config.yaml
n_layer: 10
d_model: 192
n_experts: 192
experts_per_token: 4
d_expert: 96
d_shared_expert: 0
activation: "gelu"
moe_layers: [0, 1, 2, 3, 4, 5, 6, 7, 8, 9]
router_score: "softmax"
normalize_top_k: false
routed_scale: 6.93
balance_loss: 0.00384
balance_bias: false
router_cosine_scale: 14.0
router_bias: true
n_groups: 4
groups_per_token: 1
init_std_router: 0.0375
lr_router: 0.0013
vocab_size: 2048
norm: "layernorm"
norm_eps: 1e-05
tie_embeddings: false
optimizer: "adamw"
lr: 0.00263
beta1: 0.9
beta2: 0.98
batch_tokens: 131072
seq_len: 256
train_tokens: 788300000
steps: 6015
dataset: "wikipedia_en"
Below are experts of layer 7 (counted from 0) of a mixture-of-experts language model. Rows are named router (the router's row for the expert), up (a neuron's input weights, with its number), down (a neuron's output weights, with its number) and show model dimensions 0-191. Each number is 500 + 50 x the weight over its row's rms, rounded and kept within 0 to 999. Numbers have three digits each.
After each expert's rows: "comes after" lists some tokens at least twice as common just before its tokens as in all text; "comes before" lists some tokens at least twice as common just after its tokens as in all text. This comes from a sample of Wikipedia text that the model never trained on. Tokens count by the router's weight.

# expert 178
router:405535493503472431577546471571547561457552543606481410441530474411590497436523531425435517504550443575457573532585465472517492496566521436417447578469459473562568536447613467475499548500508529540402628519551422446541532498399571482503505523516472469465461489510500587416400483464381452402571542481517502464440487563498511463557431470482470497432412506523481575467463467449534521505572579453466530512540521560500502480489462551459483432521483532473484499507504520451562516496498495514482507462513539524485511483600643495502475342532518553532540552510502513448446522520546484546
up1:431573536490512482487537584437476583443502540485540468530461440543476546523461421446482527478446545509582519466520585470439509485515551382565432452503468460556499521626523688530492495466518567521522500520393500476544461500531521537512498495440583499564516541467440323513498452520498538456541482491550551568464553562461547528532555497432447539462535416543465445521510524479522466547484441531484555483467494585440511385460518502446556460454515595472527475431474565539459547354482473540485480544426505489479540447491473554508419502425522486445541390531607510462523514484563494532
down1:548455475490504475430498457491503499501545538491482556469482459482500520508391469548507522565490525488595441519558565451498474464604495464468487491552506482522502520449495370427572453548470462436443457473455545505523481485509458472570560535469544615466455667481524510467498492568598519547459499537445518465570533468462585540489484438488515532561513365553561568562488483442457539554466470491528452613449495481446524464500539476578572488495444462534507480404519480503539621512573617497400508514514493553423529425473540478518469549431442350489486589470460461422430508550479491422
comes after: "-", "it", ",", ".", " and", "ton"
comes before: "il", "hi", "ill", "o", "ol", "right"

# expert 184
router:491456528575399448466493542520462535505536484560502497399478494488521519502527613465591498460553434489523489498319447382461490486531478474467481543558451509508518504504491473458505617531514538481411466511482450459590539454543478521488565485539570487480511444497591572432433467458425530422571494495513424425615451512513456474523407504539474492487477466561513495486408477460580472551621491459572522525519558449496513492531473534439480595438487549562477537521607539424563526466503441449555455497465521479560430523544598525527468411524446506531558572571450517429445520521525581556
up0:472502401522541464529460534569571438482474481452485465584443505505492494552529505430539481545478536503519523531508578516515626468549501541540478543391536444509587502554552433541405435482472452548510467402603515570526508448499501480512562565439393536448497550443521531465440556473538535457425491515513558441426464430437540498479416463472581404497513507508530551499470554540562520535457470557407547485480421602479467550548524579495406460561425422436514484388467602502549515534464485436521509533514554524448510477504469625480450495429527520466484551571511451460521564526612509422
down0:472575512506467450466594522506536522508501480555538346434536487517508591499559504562493517539547532484505519472510573506450464446448437447519466515547522589521466562508626508495544406449414553511471571495421481520474542484425490455492547487532560556586486544485528575490470437451518469507522510528542415414535604507535424456510531479499544384417460411489473480597498432475483428527447537431436472577490542523548567485530524440494523569474448432515424492523536479594555431414580442516478544436423451501518417573468533547539533483549480456395414528492569516513556498485568418481
comes after: " Car", " O", ",", " in", " North", " of"
comes before: "ol", "ina", "en", "ic", "hi", "il"

# expert 70
router:511568510440438457478541425494501512415565453588461319535600602482511502425561485485511510566433472497521611506524431433448494483569520507553419553482534583558477568512608482523458482590465544421449506525560492470483502450477501522438498532548458491495432509550594539507493488537479483480524517524506467398437504434478482471412505413559494475491467503491543558487516418521455443486474584505507462523480462570490575432526524532492481482580514491448367527517429438436581473518510527412510592537451469479547441467510591578530553431496541595582476492552511459475581505507441478519
up1:615580472523531587514493481456532434519462486507490475525474519553507467588500442548455528507493560545409503559601523545543547536499507473459555545486524430550542515504464530481563477546399455665567403396488487623462480483504454460417526545455536503584491401403556500544532474482560484447482514479446456488436486518471478508495467625456534472540478437536524473477478521439494496493489522498377493528519455542448446490498488452494494508411579478445561509497473439459543397496490557504456509552590512458578489470453464529490420516477607495507453516562474643557555459520529379451
down1:510510477456472591578443555458483428524420474407587434490535528532456433451490522477515493512463508595521513600550484580446518526512566529488441561510484470502588513513549457507497564450432457523498554495488497426434510410468535513481583444456596409515528555445430597473525621499530577574591604474593582526539515445520460490458501491547431473548564451458409573462482478447566427538466550492521560478560534487543460501521536493410491508494455436435492547429536490399534564470465475444458539444579407437485455522537471450496514618547550500475476565473547546462460431499511509504
comes after: " \"", "-", " a", " the", " and", " ("
comes before: "or", "ri", "ide", "ent", "ant", "hi"

# expert 146
router:477587590516509413519591508565439517531491490415486495478534509536524518466482512466546443535467531427572529440449492488476417449520645549432492546477479601540568448511563485624432505437555560457553381437505438620529456536497488441540612455478482513494509528476449405478478516476485550544465502514411505546538462480487455519537495449532481394387530501475499429417461464450533514530445468515591544419536407494536429521541484555499527505519408443471548450540473596601510528552439616513515523461499572451482573511578470473492502522552494406530512521553498523467515516488552514491
up0:765502512548497523516526434476510521514554555528542498461500483407378475502416527512491499375529489544511409528421471516525503492425552497474454462547474558424588475493506518517527566529549462439515521471756511517469496440436483507520500486475559476573446536426509533476439514544402532485475533498515501558491504566506488474466454411485554503475486432489459489469478473482522537531493509592545457442555533536509527551466526499609471463502506582521460557493486459475517549480511483519543505557496471503462542530499547512490551502519445467515416543512418423538504509432543402435
down0:447436543489570393504417429476594502499569487513523522464497506457526515542545447469495486454467539445341513536562520475535493503565478461502587451565500492478511410499497446489523521500538590423501477525452500496514558531590525503473494566523463462556558552487450553444563521546417478471401475503472442465557464525455438509491518494556465526523464422514443471437693549523485456574557469538480470551437523424536601550483404477480455481482476455555545501428541500509607424464435494506409461493441490521551543511533565537467382583613463457492419500492467535578537518512513491588
comes after: " 19", ",", " 18", " July", " November", " September"
comes before: " |", ",", ".", ")", " (", "\n"

# expert 143
router:535474571454544498460516564487526515476538533531559397536449498493445537509492519561463478451471437398562455503481535534422496446603592549487462508532544594537570452606492517590516471559560496390525583495484443452441497579487499462519538502486440537436526494442503607569545452499574505534457503428482570503467531527557541560493502609447566519474543533429463508489489533516612508536587546533485469433413424468429404491499381436420503603418484470397549452437435497480458454498554537501541487460479583537539511499527496484501484507528477483411503389473515530428530425480445522518
up0:835489486520436427490609472465479518503437554485529473540552508526506536424546458466525517452475499493498460550540515495505467507465396508544451549523472528522560553515496542441516531430499512511516462491571516470521539580445531497497476499563519495582570598453462510518539443510486522413468521450517487499491475505461546377485490504524505507414432482509443434560488475480496461419431464586444460521551520495507520521517514546520500534485509522464500412534515517528504640460486487471496539470491359555411509476504504476393461496491512461581554545474539554561460522438459548443
down0:403487577484483530484493501423448468502456557517515545531535450448482547444437463501510499535514437478489433690509467597480411567511419526519531546445465449483474532453467536536425552512543511507498466460509472535482529468408496523538449482468528470498574438483480591477505543504531496523519477514452520520433516499648384530457439571474608498474489360515544546514485587551534465475432452570456554438545468467647543515513457423579419501560462441495503458478525538532575526509429495580514482507508426545493403483475605574460499439528416477477542571522539481573457483484526465505
comes after: " of", " at", " by", " to", "ed", " in"
comes before: " the", " 19", " University", " National", " United", " M"

# expert 85
router:401485465514479470509519363494475597530477526493426449437503563520440407455608384491476501469455490577528520540501438531448457470535517475503557553543418571488437567512548494482488422630471640585425497465552542486487598452481538560573428557597411532551468529504499534449482525498491462510485522643480460461499525474509521530467568503537557478498454489559490530537508461520445488477454431466511530573508518538468537451478479501551493563491542428429498478533443483423504456467488595425494608446499503448539419464438575569536501475552516573442466522506436480495540511462613481444
up1:465514541571514487525455569600435516471517420456463484486545421456486475472468543544434574547563512493451472566453568416545510552479442500467472580504466469401514387453501518477448426500498503435514550506539490560542533529532408572429445394497518519445508472493500491501525380406433510533463551578513530529507493480577489625507472419518449330513470526604608474523487527474501576538425522587539524392396451537533522536515489609536477468494491488509570455575563490569486524533555538520539494481531490498512545489492532453465559475434433526493477494537449514575489385447481484492
down1:555497547561588584433584410537494507554542539428412465492460544489494543464480576493489526558501472479613424501438498536507468493553477457495539480622487532496528564430551490513558508495553504477560434457558457493505490502532492595508493548408498461491443433473524498514435564570496481550404452495451536506547487544439486503572528474491478619557638371506501388460480481608531472493564453536593531506435606541534528449490436510456403452505524536513469487537510414500475485458524431518485525536592508590452538402526475467493475481407481491443549488446514549435422497425495446481
comes after: "\n", " \"", " (", "==", "-", "==="
comes before: "o", "hi", "e", "V", "our", "P"

# expert 73
router:489388443583508543426554542558435429540559464502531504544543518494511448566531480515482507431484475483511467526597496668513478453470467500557591517491518491452562463436436465551566453529431586523466463546443558501571366571522474485497678506488478513523431526437594547558524541572463572449533500512465518458425508531517518567462452462444575524445433544557545565538458499537396487577394493445458443459465456542431425446513486511502511535568493496438426477455511514506476480534529403481528512498442482458456554513488539527468493551548414514459447546537449460589460555512468501488
up0:501465494474485394438483547583466507451623524459532488484510540443575545400563558502564484484593554416547502430528488512527520552507559495446515520722492588481451518491499483507526466456557504353466474483539484450563494534456548474537519500568469461519481543468492516409525446473489481565614490501398546350485591443500499495587475608517499462593493433454513521493497511461466594506487508566556540465397492557489534470517508469525520540559482469457541504504557494550459500459504560443593471407512481561475507556497497522489465497491483474472518495526456447472514560467399585497
down0:426433476437436602524470471468440558564506512483547591449517508534556505525485584480536571476474511471516449529520444568518468407514565583498531394513463486518465585505508543496574566476527494467432478533553466497479489565509526530499616435428415501542465496435417502438524490496519546531520515527459548511427483432462414511564473464463475429472574730569521511550477470467516574468420508519555522445566514513483438458457528558522520475524549567444436470451480557589523520574599534572476535507477474459494478430389494521522554429466473447495504455508504464531490569497538407405
comes after: " de", "ci", "ten", " De", "g", " con"
comes before: "ion", "ive", "ed", "tro", "nd", "p"

# expert 53
router:422447542538464482539536518511488617442450443418479621500436528457529504510422509521379533490558597408547462507473524536493466449492515489390521489461489480407482530531496525520519515471530555566523557434566472486519431437518473578561435545540414583483448549519554505490474470475509461553549583417413504522517449544477471532488503489489567528498585531446550456576461465481514514470543479527620403432539507387548551457442472478500410442440590381445519575551492536451440493582519514587562501576548559425498515434509423541479519539486475504529420448503493426511519549473491494455
up0:546492530440433508533444525452461442599535500448491460446438482461485479490511551528462476408412327534471550492415511487413555472537539433505542578579451549508483591596579450571513501523503552514473429554440471553508575460486500420506533464403412501490437469442531417534494564525521479516502506518504437518561494478498514599549471583466527453662557477505530406534489551517529461458469457464475517520539522427463432431533484480535521516545492520538544529574510628445443504491486507513440497526549405525459515470536483523491444526424501538630597525521486600446492489534561511524
down0:467452548484489580450557501531512593582576498398456547499539506485491524528496506587473495426541496496491515443527418510476599477515586501452535614537428407486553564544560566543589461580455536518484430484429505511479494528594500495510451535392447511530396473487517342397544521528490464488502556589480446444486425538472511497547452467489509504566575464536523420540543436414475507434450496526479548497569438459503506580477591447549525519456499525478492438427532511463463498452543517477481549516619451561454502414461454508505452428470564405537515466571616470545511528498469483517
comes after: "\n", "|", ")", "88", " 10", " 12"
comes before: " 13", " 12", " 16", " 15", " 14", " 17"

# expert 32
router:513494548422517427370417475493545566512534615495514465545495552525523456505530445399557534473440468463495458468485573584484455498384531523470507445617511558532569566495469553501443517529451597543536510466428527497510425439438455540451519537491557530524451476535472539467517420495495458500555353457425551555504457546490462556425535459510513509521467481455487493506561551354465499521515526546492436395490519361504476570459526416496550475478503595485458424474559512450439505526475562516544466573566550445436556471580497535497530513513505541444423462452574569504514495586509542543
up0:511504447506462521478493458475554461463467534435491511520551462449458527459570439507494479463551475548410433491473480518463624509478480502430532544510454545563458367504553528495546490503503556436478454480485512410497486541400529393594523403530488504495607486485497468558450472544499554450464527501562565414514504490427532513470451584486454499490498448505607480508527555474551544444468543503630485483511431581490411544474576473534492466549598494629585490391555449460524590613494465482424462490510509540525639491448505551416455555583517414535563526507536469481503480476564543513
down0:566587432557589553433461488458471497479556443450455529498525493401550510521479503448457501518437445525422542566606563511505429518524616578557467443475527432442525606560490461422528592546468481449491505625560472536509493475484423551451584503491471463512463477504473492400455509538439538587511571409516507509515508509604572479509558473496544517486511616552529518487465496519361471494433479485535497520516434367551494483426567492487393521435500523530545409583518505542487487535575561502480518456565440500487552473494501406468433511489479545492526467497408531455446466531470445462
comes after: "\n", ")", "ate", " Location", "ation", " Country"
comes before: " Country", " Born", " Co", "-", " Location", " D"

# expert 123
router:550540475414467459485481470434586517465545475431512488539537540436548535560579540490486497507402519508407365442519510441493499464507483521458561497436565475405550460497488534522547396519516521506503539527580523557417495677479504494574473539507566485514514479450522466505471456455512452528490439477597549519463565548477474400482477628479566448494567452506528502535586566498497562495470473521454470509450475571600501411495536550343490547459588511411559468517538509459489523418489533404496521525589493497518588478533530471475445556548481453459436473452464573569543465529459557475
up0:431570558487459557461438506490521469450458553550409506476498568438533468447566528466424451470520438513488511522467436554524465509481400530561510519504507484484532521502578482539544579566546461465453477515532525508443546472498584542456655454454537497529525490551472584585461519497512417455367554324519504450563486422459601552491456529504486532537501510468551541459493535442476522491444429587457396489550467466485493512414435472553472471515490512500503639530527483604532533515526510470428484548474526495622464522534480516500500549532445439432643505537512463518524607470555467533
down0:519455540427479475526509543526562462509557557543469542457406511422549423407449498591472524547490459490618533416496392513493489514557474613488556468485485621504524487526483561512520513495540449550421458451473522548445505539450505618569480497477502540427485481520495499435538557570502506428469508409558426571547566464542551540479432470451497447528470475586581487478495528502490486604413501513498577520440546548431376554489493512489495474515538498575548504493509481483631520426473484381463477480538480423473525533560468475475462560526478564475506508420385475408566477443534413543
comes after: " of", " and", " with", "'", " by", " for"
comes before: " ", " children", " father", "%", " family", " people"

# expert 158
router:452470458523502412479511547538484528516502546502562582520514450430535563527497568482432499484489405513495429467630492453423491527442534429510475536534463544510568518466496437456450553474527565499531495438469431619553510513528484519451575501442438499451518426523508462576595500416552476556514435542456571505479442504516526541603539497356469475534472605447469542423517521499504516460491552505398510515536593457531474574419488624570519476473520535510532546490468403485578521491550448550522538483498472404403602473524521540486422521427545467551434528419456499504367521512485465452
up0:547495559483379511422498518500590424495473488504510566521577540454503454439438496433534427419557469518462494525416550473477473522600541479541533486457549519556530447632572551555480517544487558371393444447533471508494455498454605497487456520417432524456422532514481546545504477490455430466476432474545567523515535456389450463558413558479592433540442532536522520534540545483487473445549493455476452488523467478565545554519513511500534450423458506500563463529384456562517417496544478407503507421443562514501502537554509469550512458554518523413468494487532494465548554605424567390
down0:483440512470512509519574542451566510535458501468528476515466400461448475594477454495497518542440500446497474501572541534449449418540452368544612530517506489525460533452450573506619492500572462488480475429437521484490549512583489486460514481514558499469542516534479474540637535521620432466490498477519577486483519474514483533575559500557446427542565542595528448485507511507477496594479478434483539586564482410552516560565567474540505491550479389510502478568393468450550609520486472559513485570561519480434438463482479415492434504387454382474381501413462504501463488519537428488
comes after: " d", " ", " Be", "land", " A", " be"
comes before: "gh", "ca", "pe", " of", ",", "th"

# expert 23
router:507473473406525453459473511492563579581529578437464544475444486572505434540479478436542513571492499434525493398540536470483520569503543472446482494565480564381500520474541552529593407492502445572501517419465556586447468451489514451509541547524505572466424443558541496509495419554567488562536405479473513472558497565491475521492456450466600528541530453513433494567503522487472490467428469526491492387499541355573448510410474472515471525481566530447450431484540538426440525446501427437564523595563510500362510489596534576556543486543552500539455482465529440538489445571592493555
up0:518553470476461489470500555537381512442496476538531424537458524463514433479476494584426457493495431545524543479508542535506498436403438524457535615465507538427590446511488487435544541580463465506384544551553509526588480538523487519494536566624460548486507403509487541529445434437393545533446508478514623572464467450508500582526510539557549435566461525556474517513536537471453544513502460511520490525487503563565605476420493400471391577514476501468482561575467433526541435489470462460493540480486453451533547569452516523397572450514425498470481476570650481557515540459498510586
down0:531545554505531384545537566564529569515534526545426502476537465459539479483479443535465532443548479476500498544465517530479514495553518484502517479585397553496567469568486510451454595528493465502591448524448507478522587583574496534379484420461540525473508492439492499530449523420519490399452445468557446493592623597483426529577499505526413498438462416593539476386427469445497476498586539511472518544462441504556411513547479415467451490488474499481467454439511581457597532532454603478491463509499496494406514464539543569491485519503474581389484422528503571459481454455485618517
comes after: "\n", ")", "–20", "%", " Total", " Year"
comes before: "-", "=", " ", " Time", "|", " We"

# expert 87
router:492466546488380399542594513475533627370407482407438605484411458561533448450482524555449525538527588433567467473435531557555557522489550537444502499477520538473465532479515572506560553451540479497542560528479501482423507492478468504569449506564475563424458536552490576483489469536480544530561567486548479446564518479547490500502528421513561506520518543517457459510497484504473482560492399567554377453515510527583498454436460495446532448461603374491506481488480475446445550554481450417537489487514530496555414474525397468440512499527458491535500363450512483501599587491469526533
up0:444448575469434476455529392521578480541537448503486492492498507418461504561601482481438485376453481508448524474441517566543551548568493415480514445605593483514510527504499443424504473515581471480529502483523519553453490364478556464419529474572435508520393606432547490496584522494413527458496561504492443475449589390531435471467569492550538474461613464531518553473535476544498516437461553452594453551511524480479452485570504558512520443460517521522521464523517524465465492494489537409481442416478643531532506480486524402525533487528537362508542519469544531570561548515456559522
down0:528525500518461537528477516430474468530434429571472553498538515473531493535432446521422483568481441492419431533527459493408437410413521479550422487501522624570496491525538475522553568534531496618428526551515566506450531564501444491557528496476459412579422469530519546461445508513550496490527575531430585472555528554481438493545436604481543474595457551433430538574443456504503610476565387611543528505545462534517553500402489456450507477536452441552468479513506457578549523561593522532513513525483492465442420438510410462521576420498488448437552531550514502486394500536442489537
comes after: "\n", " 2", " 4", " 3", " 5", " 1"
comes before: " 3", " 2", " 4", " 5", " 6", " 7"

# expert 106
router:583463511468499536534522514475474512567530494394482549483485470538543417491376485409554511592533529412620497497552526503530519494507526506573507538486439556609426506460508434474510546405493407482515351519554531520482373505533562503397462477470416541507470452479507463525529533508482535445543596554580516460575525465555458505580469531480523473474539524493558472468520427612513483423550502508540569438477571562503508579558495557545498492508459461561482458445471510412446420516515535603401470512539485415476517535513568517566500461418436485523441498470517410492555483486540399508
up0:413415394541509447500466560556457518486533434527466490447532513515451495516528442481458492506506489533461567520437537530545477543466590532573450486541463445490527431522536501535491527519459457527606550533535461579535457504481458448544509446473464487488582442449523496524419420545540503461526544485462618499459494482572482566502547500499460547570572471574495475486504499482523466490496453488524399624489426479465552502381503522568552497465530521424543490478553553500482435464544634478523412595472501490521475484335551464385523540552480547443509449512423420549554523536613423630
down0:491394560498493493621573559409524590437458450485458522516543437417569475516482448487459539438491488535571514525614477519451555531504476538503550467526548494480512456513518479515427495478497469449491537509451395542442574576456435451595517574494541554434492463380515488564523479460491447422517438487576532525474466461548537491540478521572435491506535555490386539456480409610572484429575537534553435413570567501551419484537521509502536560485467457510556497496572592508469481467472553475408499501547535481491452446617465463498445454539568412536509457563488468487489454516425561405
comes after: " |", " For", " (19", " for", " 19", "20"
comes before: "|", "ign", ")", " |", "duc", "view"

# expert 155
router:497578548536518484588457473601465568476482512450403500541483515506528434430512641419526491554544454475546424490469512507497503554542597480477539490469425591477552545445640423553564610494487504477486411519538453499463478489532462383503528487565528420437497584473505516480430611476467505499512471574537498523469438478448484538493561431465554490459599548406502474468468444472487541537510500519486516509619469550555435473503555453513485549479450451450528428568513484520494487571509478479505512468529559598465566468420462586437517541512555421423508453537433439527365491455497489506
up0:489550510435527335480546524574459545486446606492538514426537480478640521578483479495587562597467528448551439450433425475477496486569514550501494504463603517431526504606504512538481336492481572551568479502464437431554487532552539506478560534430428429486475420481510489523424495423537533525523512529517594463492530419442489471501498514465589474510475476457524399523502518425594515502468427536539561511444480464580478484491500491551493477431491453555488493475574509480466470537539558485474479476448572476488483498500441523492589492499487523490477469465466495432654482509462585378
down0:487517472502497527524430604580504486432516497560518561546580501499506512580540563488429568468521456414532451549499484440462530506420469471458588526518499455489548550509531484445534492423522459474428570541532488488534520505556444568474524503553561452483532603538481418524462502427464539558520515476541564448532460461437418402493546490512465504592612471522502513514438451496588516492539472371429482502550511518504570546423628494440543603537438488471443476461532411508440449495488472551580447447542473527546485534426401426437502357413497525486602481490540482562451528528526479416
comes after: "°", " 19", " 18", "|", " 17", "20"
comes before: "′", " |", "–", ",", " –", "–1"

# expert 109
router:507422522497477501527498547457476522420442453491567619480533507565536414599478384447475503589486446531478524458475608480501512514418553556595533476471499494617446546536475493450522490447494447497456464505597578434519524427535655512428506465489508524513368459491474442490496493476477514491566534535543530500569564454496542483467533599412521488511566520420561507484557482497518459544553384506492479551485486557485497437542562537546543515577442391558521523526448422472513513556593541580410468500474502410522550503407495446530523507496379471510525519456526483507527465500438435451
up0:545519436451544588520502533511479512452482522386452498531552430496479435528531529493602483523434489524419461515465495522528524547497501456387494576482426438460481398600548519454544324497476519403539509471471502526486473550525462527488574502514488562501480477467567464498506423562464471464774421509503522510543531529522570454539438496480559543506470440513515502588462380549489499531492540511516462520487459481484483539483502589464524494500514472443482447576541522521550491505525557445506486476486507470411531543612593443534461565540503435498550535503490527514480565415492496417
down0:477539596448595471445500580453477513601511471481461500486555420523440484488482501528433454601428535460470530485485541534461592497390581525502531531563519429564508496496526450556510543464525508501521449456616410492442526530591497477434501506500491434499531490526476455523478516463578465561341461484428494592495397545536526502613391490516509574482526479535452491614461548449556558480525401521436464511497580548504518519388552461595485441537527543431471409490519467408489435476542475484548367500541520524438450544495452534510472492544500536484532540538497517533520540468424470545
comes after: " ", " the", " a", " to", " and", " Di"
comes before: "ach", "s", "co", "mp", "le", "view"

# expert 119
router:533411415414598545536459512452501528444513426494521533520488540459543503514535504534498501525521475510473494534514582454547468457505533519482461529431558625479541455535460514511509423523564452490493604449579451483426533530466440544444546430474430508471575543495481451476505531413489470543539559551566439523413504573589450563493546550597590441530510559620479606549578507487481484502558521505526551458500398494500532490464500490519466471434516567543414510522459418455492405470489552484457514474503507477421495562419499521544463437454546555474440437520373559606643464472424500512
up0:530486515561496512503491539445500549527446484491478526458537469460594567528532526334539498544483515437517476442409485490492517515511512433494375475436450522422578474512525528525506516441562554481582486544412496485542481485455526469493486532503462568550442417516557481446504585539518668474669582550390497587490483530530487424481470505569437493556407427467546437504491480651496427521546443531602507517470458473519591574549469510449540486501538402467534502539506499477500465490503485577541441443445583488461507488503463435597489426507557483521440492549492481500527518502553474516
down0:457545508549551507590461552448396509469469497437499551500501423596528570411588503458546496498559518600507453498584526526507501456556557454496517474482488528480428530528547540535472608410447500535497514474555453460468498518506446589482488509548530460434565494561551431491492564518539493520546506625549412520500508508438434442438463482449532521523450365433447426512493436523519545491600500484497486408489540490451467496431576547525484631463552515546507522404500500501476513459619507406512593489516547563557514460480483468439588528533468465420562557415439494432499531532495548388
comes after: " to", " of", " by", " at", " with", " and"
comes before: " ", "ttle", "c", "cur", "par", "e"

# expert 147
router:515433521558450474589502437527454532582526556422438535456503497547477494417503523494508486541480465427469479511483561580496450491477473505522456573439431520538481438515531492589572460608476472498511500443533363509417522489451490504544396499556471511589605493432420410402510512593549483410452502577473384460450500487595546453534549503441445487549535523477454516524536527501456586531605472490634568513468536468518471438519442463475452489509538495475501480461572549479472536473453548533506522443550559497469495531524602441459468524547626549454532366509520487469487537451424523511
up0:484453488457520510458565376566450529525520530480436495598494547523473561599446459595567505517593443530493501534513488475564538490475488527456522524454528420482463577480499478456440401507501461396438504528520570563507584405546457543529467477490423514476502476526462487573538520435484509502533515524486501544604519449512473540559465497481506561571562547542460440382464486526474513440572480529571452527686482501535512567478507526551458482362485413495496542561455479604549413575464550500435482427483486550480473546424532494517519409584493462471537490417463454527475500578483422560
down0:514513520567509559578475533475536521486540456548522539431591399517537426441529474512437470563476435426532416495524500484508419453564440450542449489435594451564416455479536407558444443461547496556466503455470451565569518496470574510444535573503524473461616518544474477551495466513534494584502574457591568451484448473592565492469432463467431462538598500508378497527554481452459481478528417458500510474465564582446495480414482477462567554475534603535472528485411504479438440518542456435580592621600530439466518475445555534527494441459461513500518472476544539504454449459511501553
comes after: "A", "I", "R", "E", "O", "P"
comes before: "A", ")", "S", "C", "R", "E"

# expert 144
router:423423469551543496571433486517497465580512492461504567472528468554437443522441586431510495606453465443544503465451459449588504542501499500506573512483363508492543476469556524556550574529543416549554533447487400512511547483455483487575441377481489512537537484424468397413532537547512438464436527620589488481491467494529477480496582534518398528488483510555467484475582459552446535508479502466652529510541515434563480497542448519501562564463563525483509512393497575510402527515534490476549511577537556560462508440504522446462457588513603503490509472527506433444438445467393475505
up0:495514474561578494518539389478454469577557532512455485481551455503467438509504503556454520483557531457480507493490535457419546507587477480473442519572506507497520555507539514519516474515540505432559559502538494398478539496485504537555510524527478588456470543447514502543492407624533447531788524469476448405534606515516601495455447478431517508482485493519409479483462533509517520537550483527475466412538490549559546536497511467544481536404484547474441560482561576464461479538499480482437532473453507558485502458433445414458515439411442453565528599482503399517561433565556492553
down0:555492492497449442482545531496508495458508480455500523508523494455444427483497503489434490453484447456619531491560549502494591554567615463464441557507585556534473447439529499475418529517592493543470480492482418564490480506498477543470569585552458516550462552512530475386603560562501481510456527524486439408512533528549505516508500499386522499469510510507468500424493408468463467439521389418452501560520490598611449481458511415496604536493529635531465533503439489473497470535541412521480526561440438541430481470633520596459514543512476538558433509445560498585520444571517557615
comes after: "C", "S", "A", " L", "T", "H"
comes before: "C", "S", "A", ";", "_{", " |"

# expert 134
router:497597423455476499516515558456467521537544449488513386477518554447597443502499552587424499497455540442429505399495591495444476561565559478477441531382490583544598442629540501495463440509538536424537561501470496488509510640466443468478455561503436483480556473525443455559494544532537504543493467527512568520444571481524494515539487573487553475488538442459519472508566502532580542550508478547524583454432463459547485451510521494454464554485471437479611473452519518425438460443458504487477524386597457507529553498596528380514469552459414478438501425485462511446586478534482581460
up0:481474490512487495525564460538464513475570554543518464491482504561504485509510420511432522475461655509517466463396513509468498421443486530514519480484470447594509543442502532542463531494440471545479504434421499536516581550558457473503431506507479560399478497444633515573501532478494390465487418441394457453570564424575508555426466508514501498492467533501525418495557409534548548470508637591421422470492527451580568655505515351488499509488612452510459433477437599503502435460552458446505453557474489526479522544484547521523555557440534491511505508446514467525479554460511488460
down0:462404455494507442498469485506453534500585528527577535450614523522435551427573429401456510563571538526482457489575494563464514480481443566450446488410578493517499561435525436502609554501370455546438534389546507554551598424554519529383527506529508461482407483531489569426581548535499510408437496444512473509480582619461495563553506479476588478407573496501436500541431492472545492481503489539501516440455486446511499503551480540449491574561519542534453463499454503530495452535559505566521449559482427468466428521450584504522533516477535445491506565490530444537470519411451556582
comes after: "ed", "'", " for", "elected", " of", " to"
comes before: " ", " the", " election", " re", " se", " death"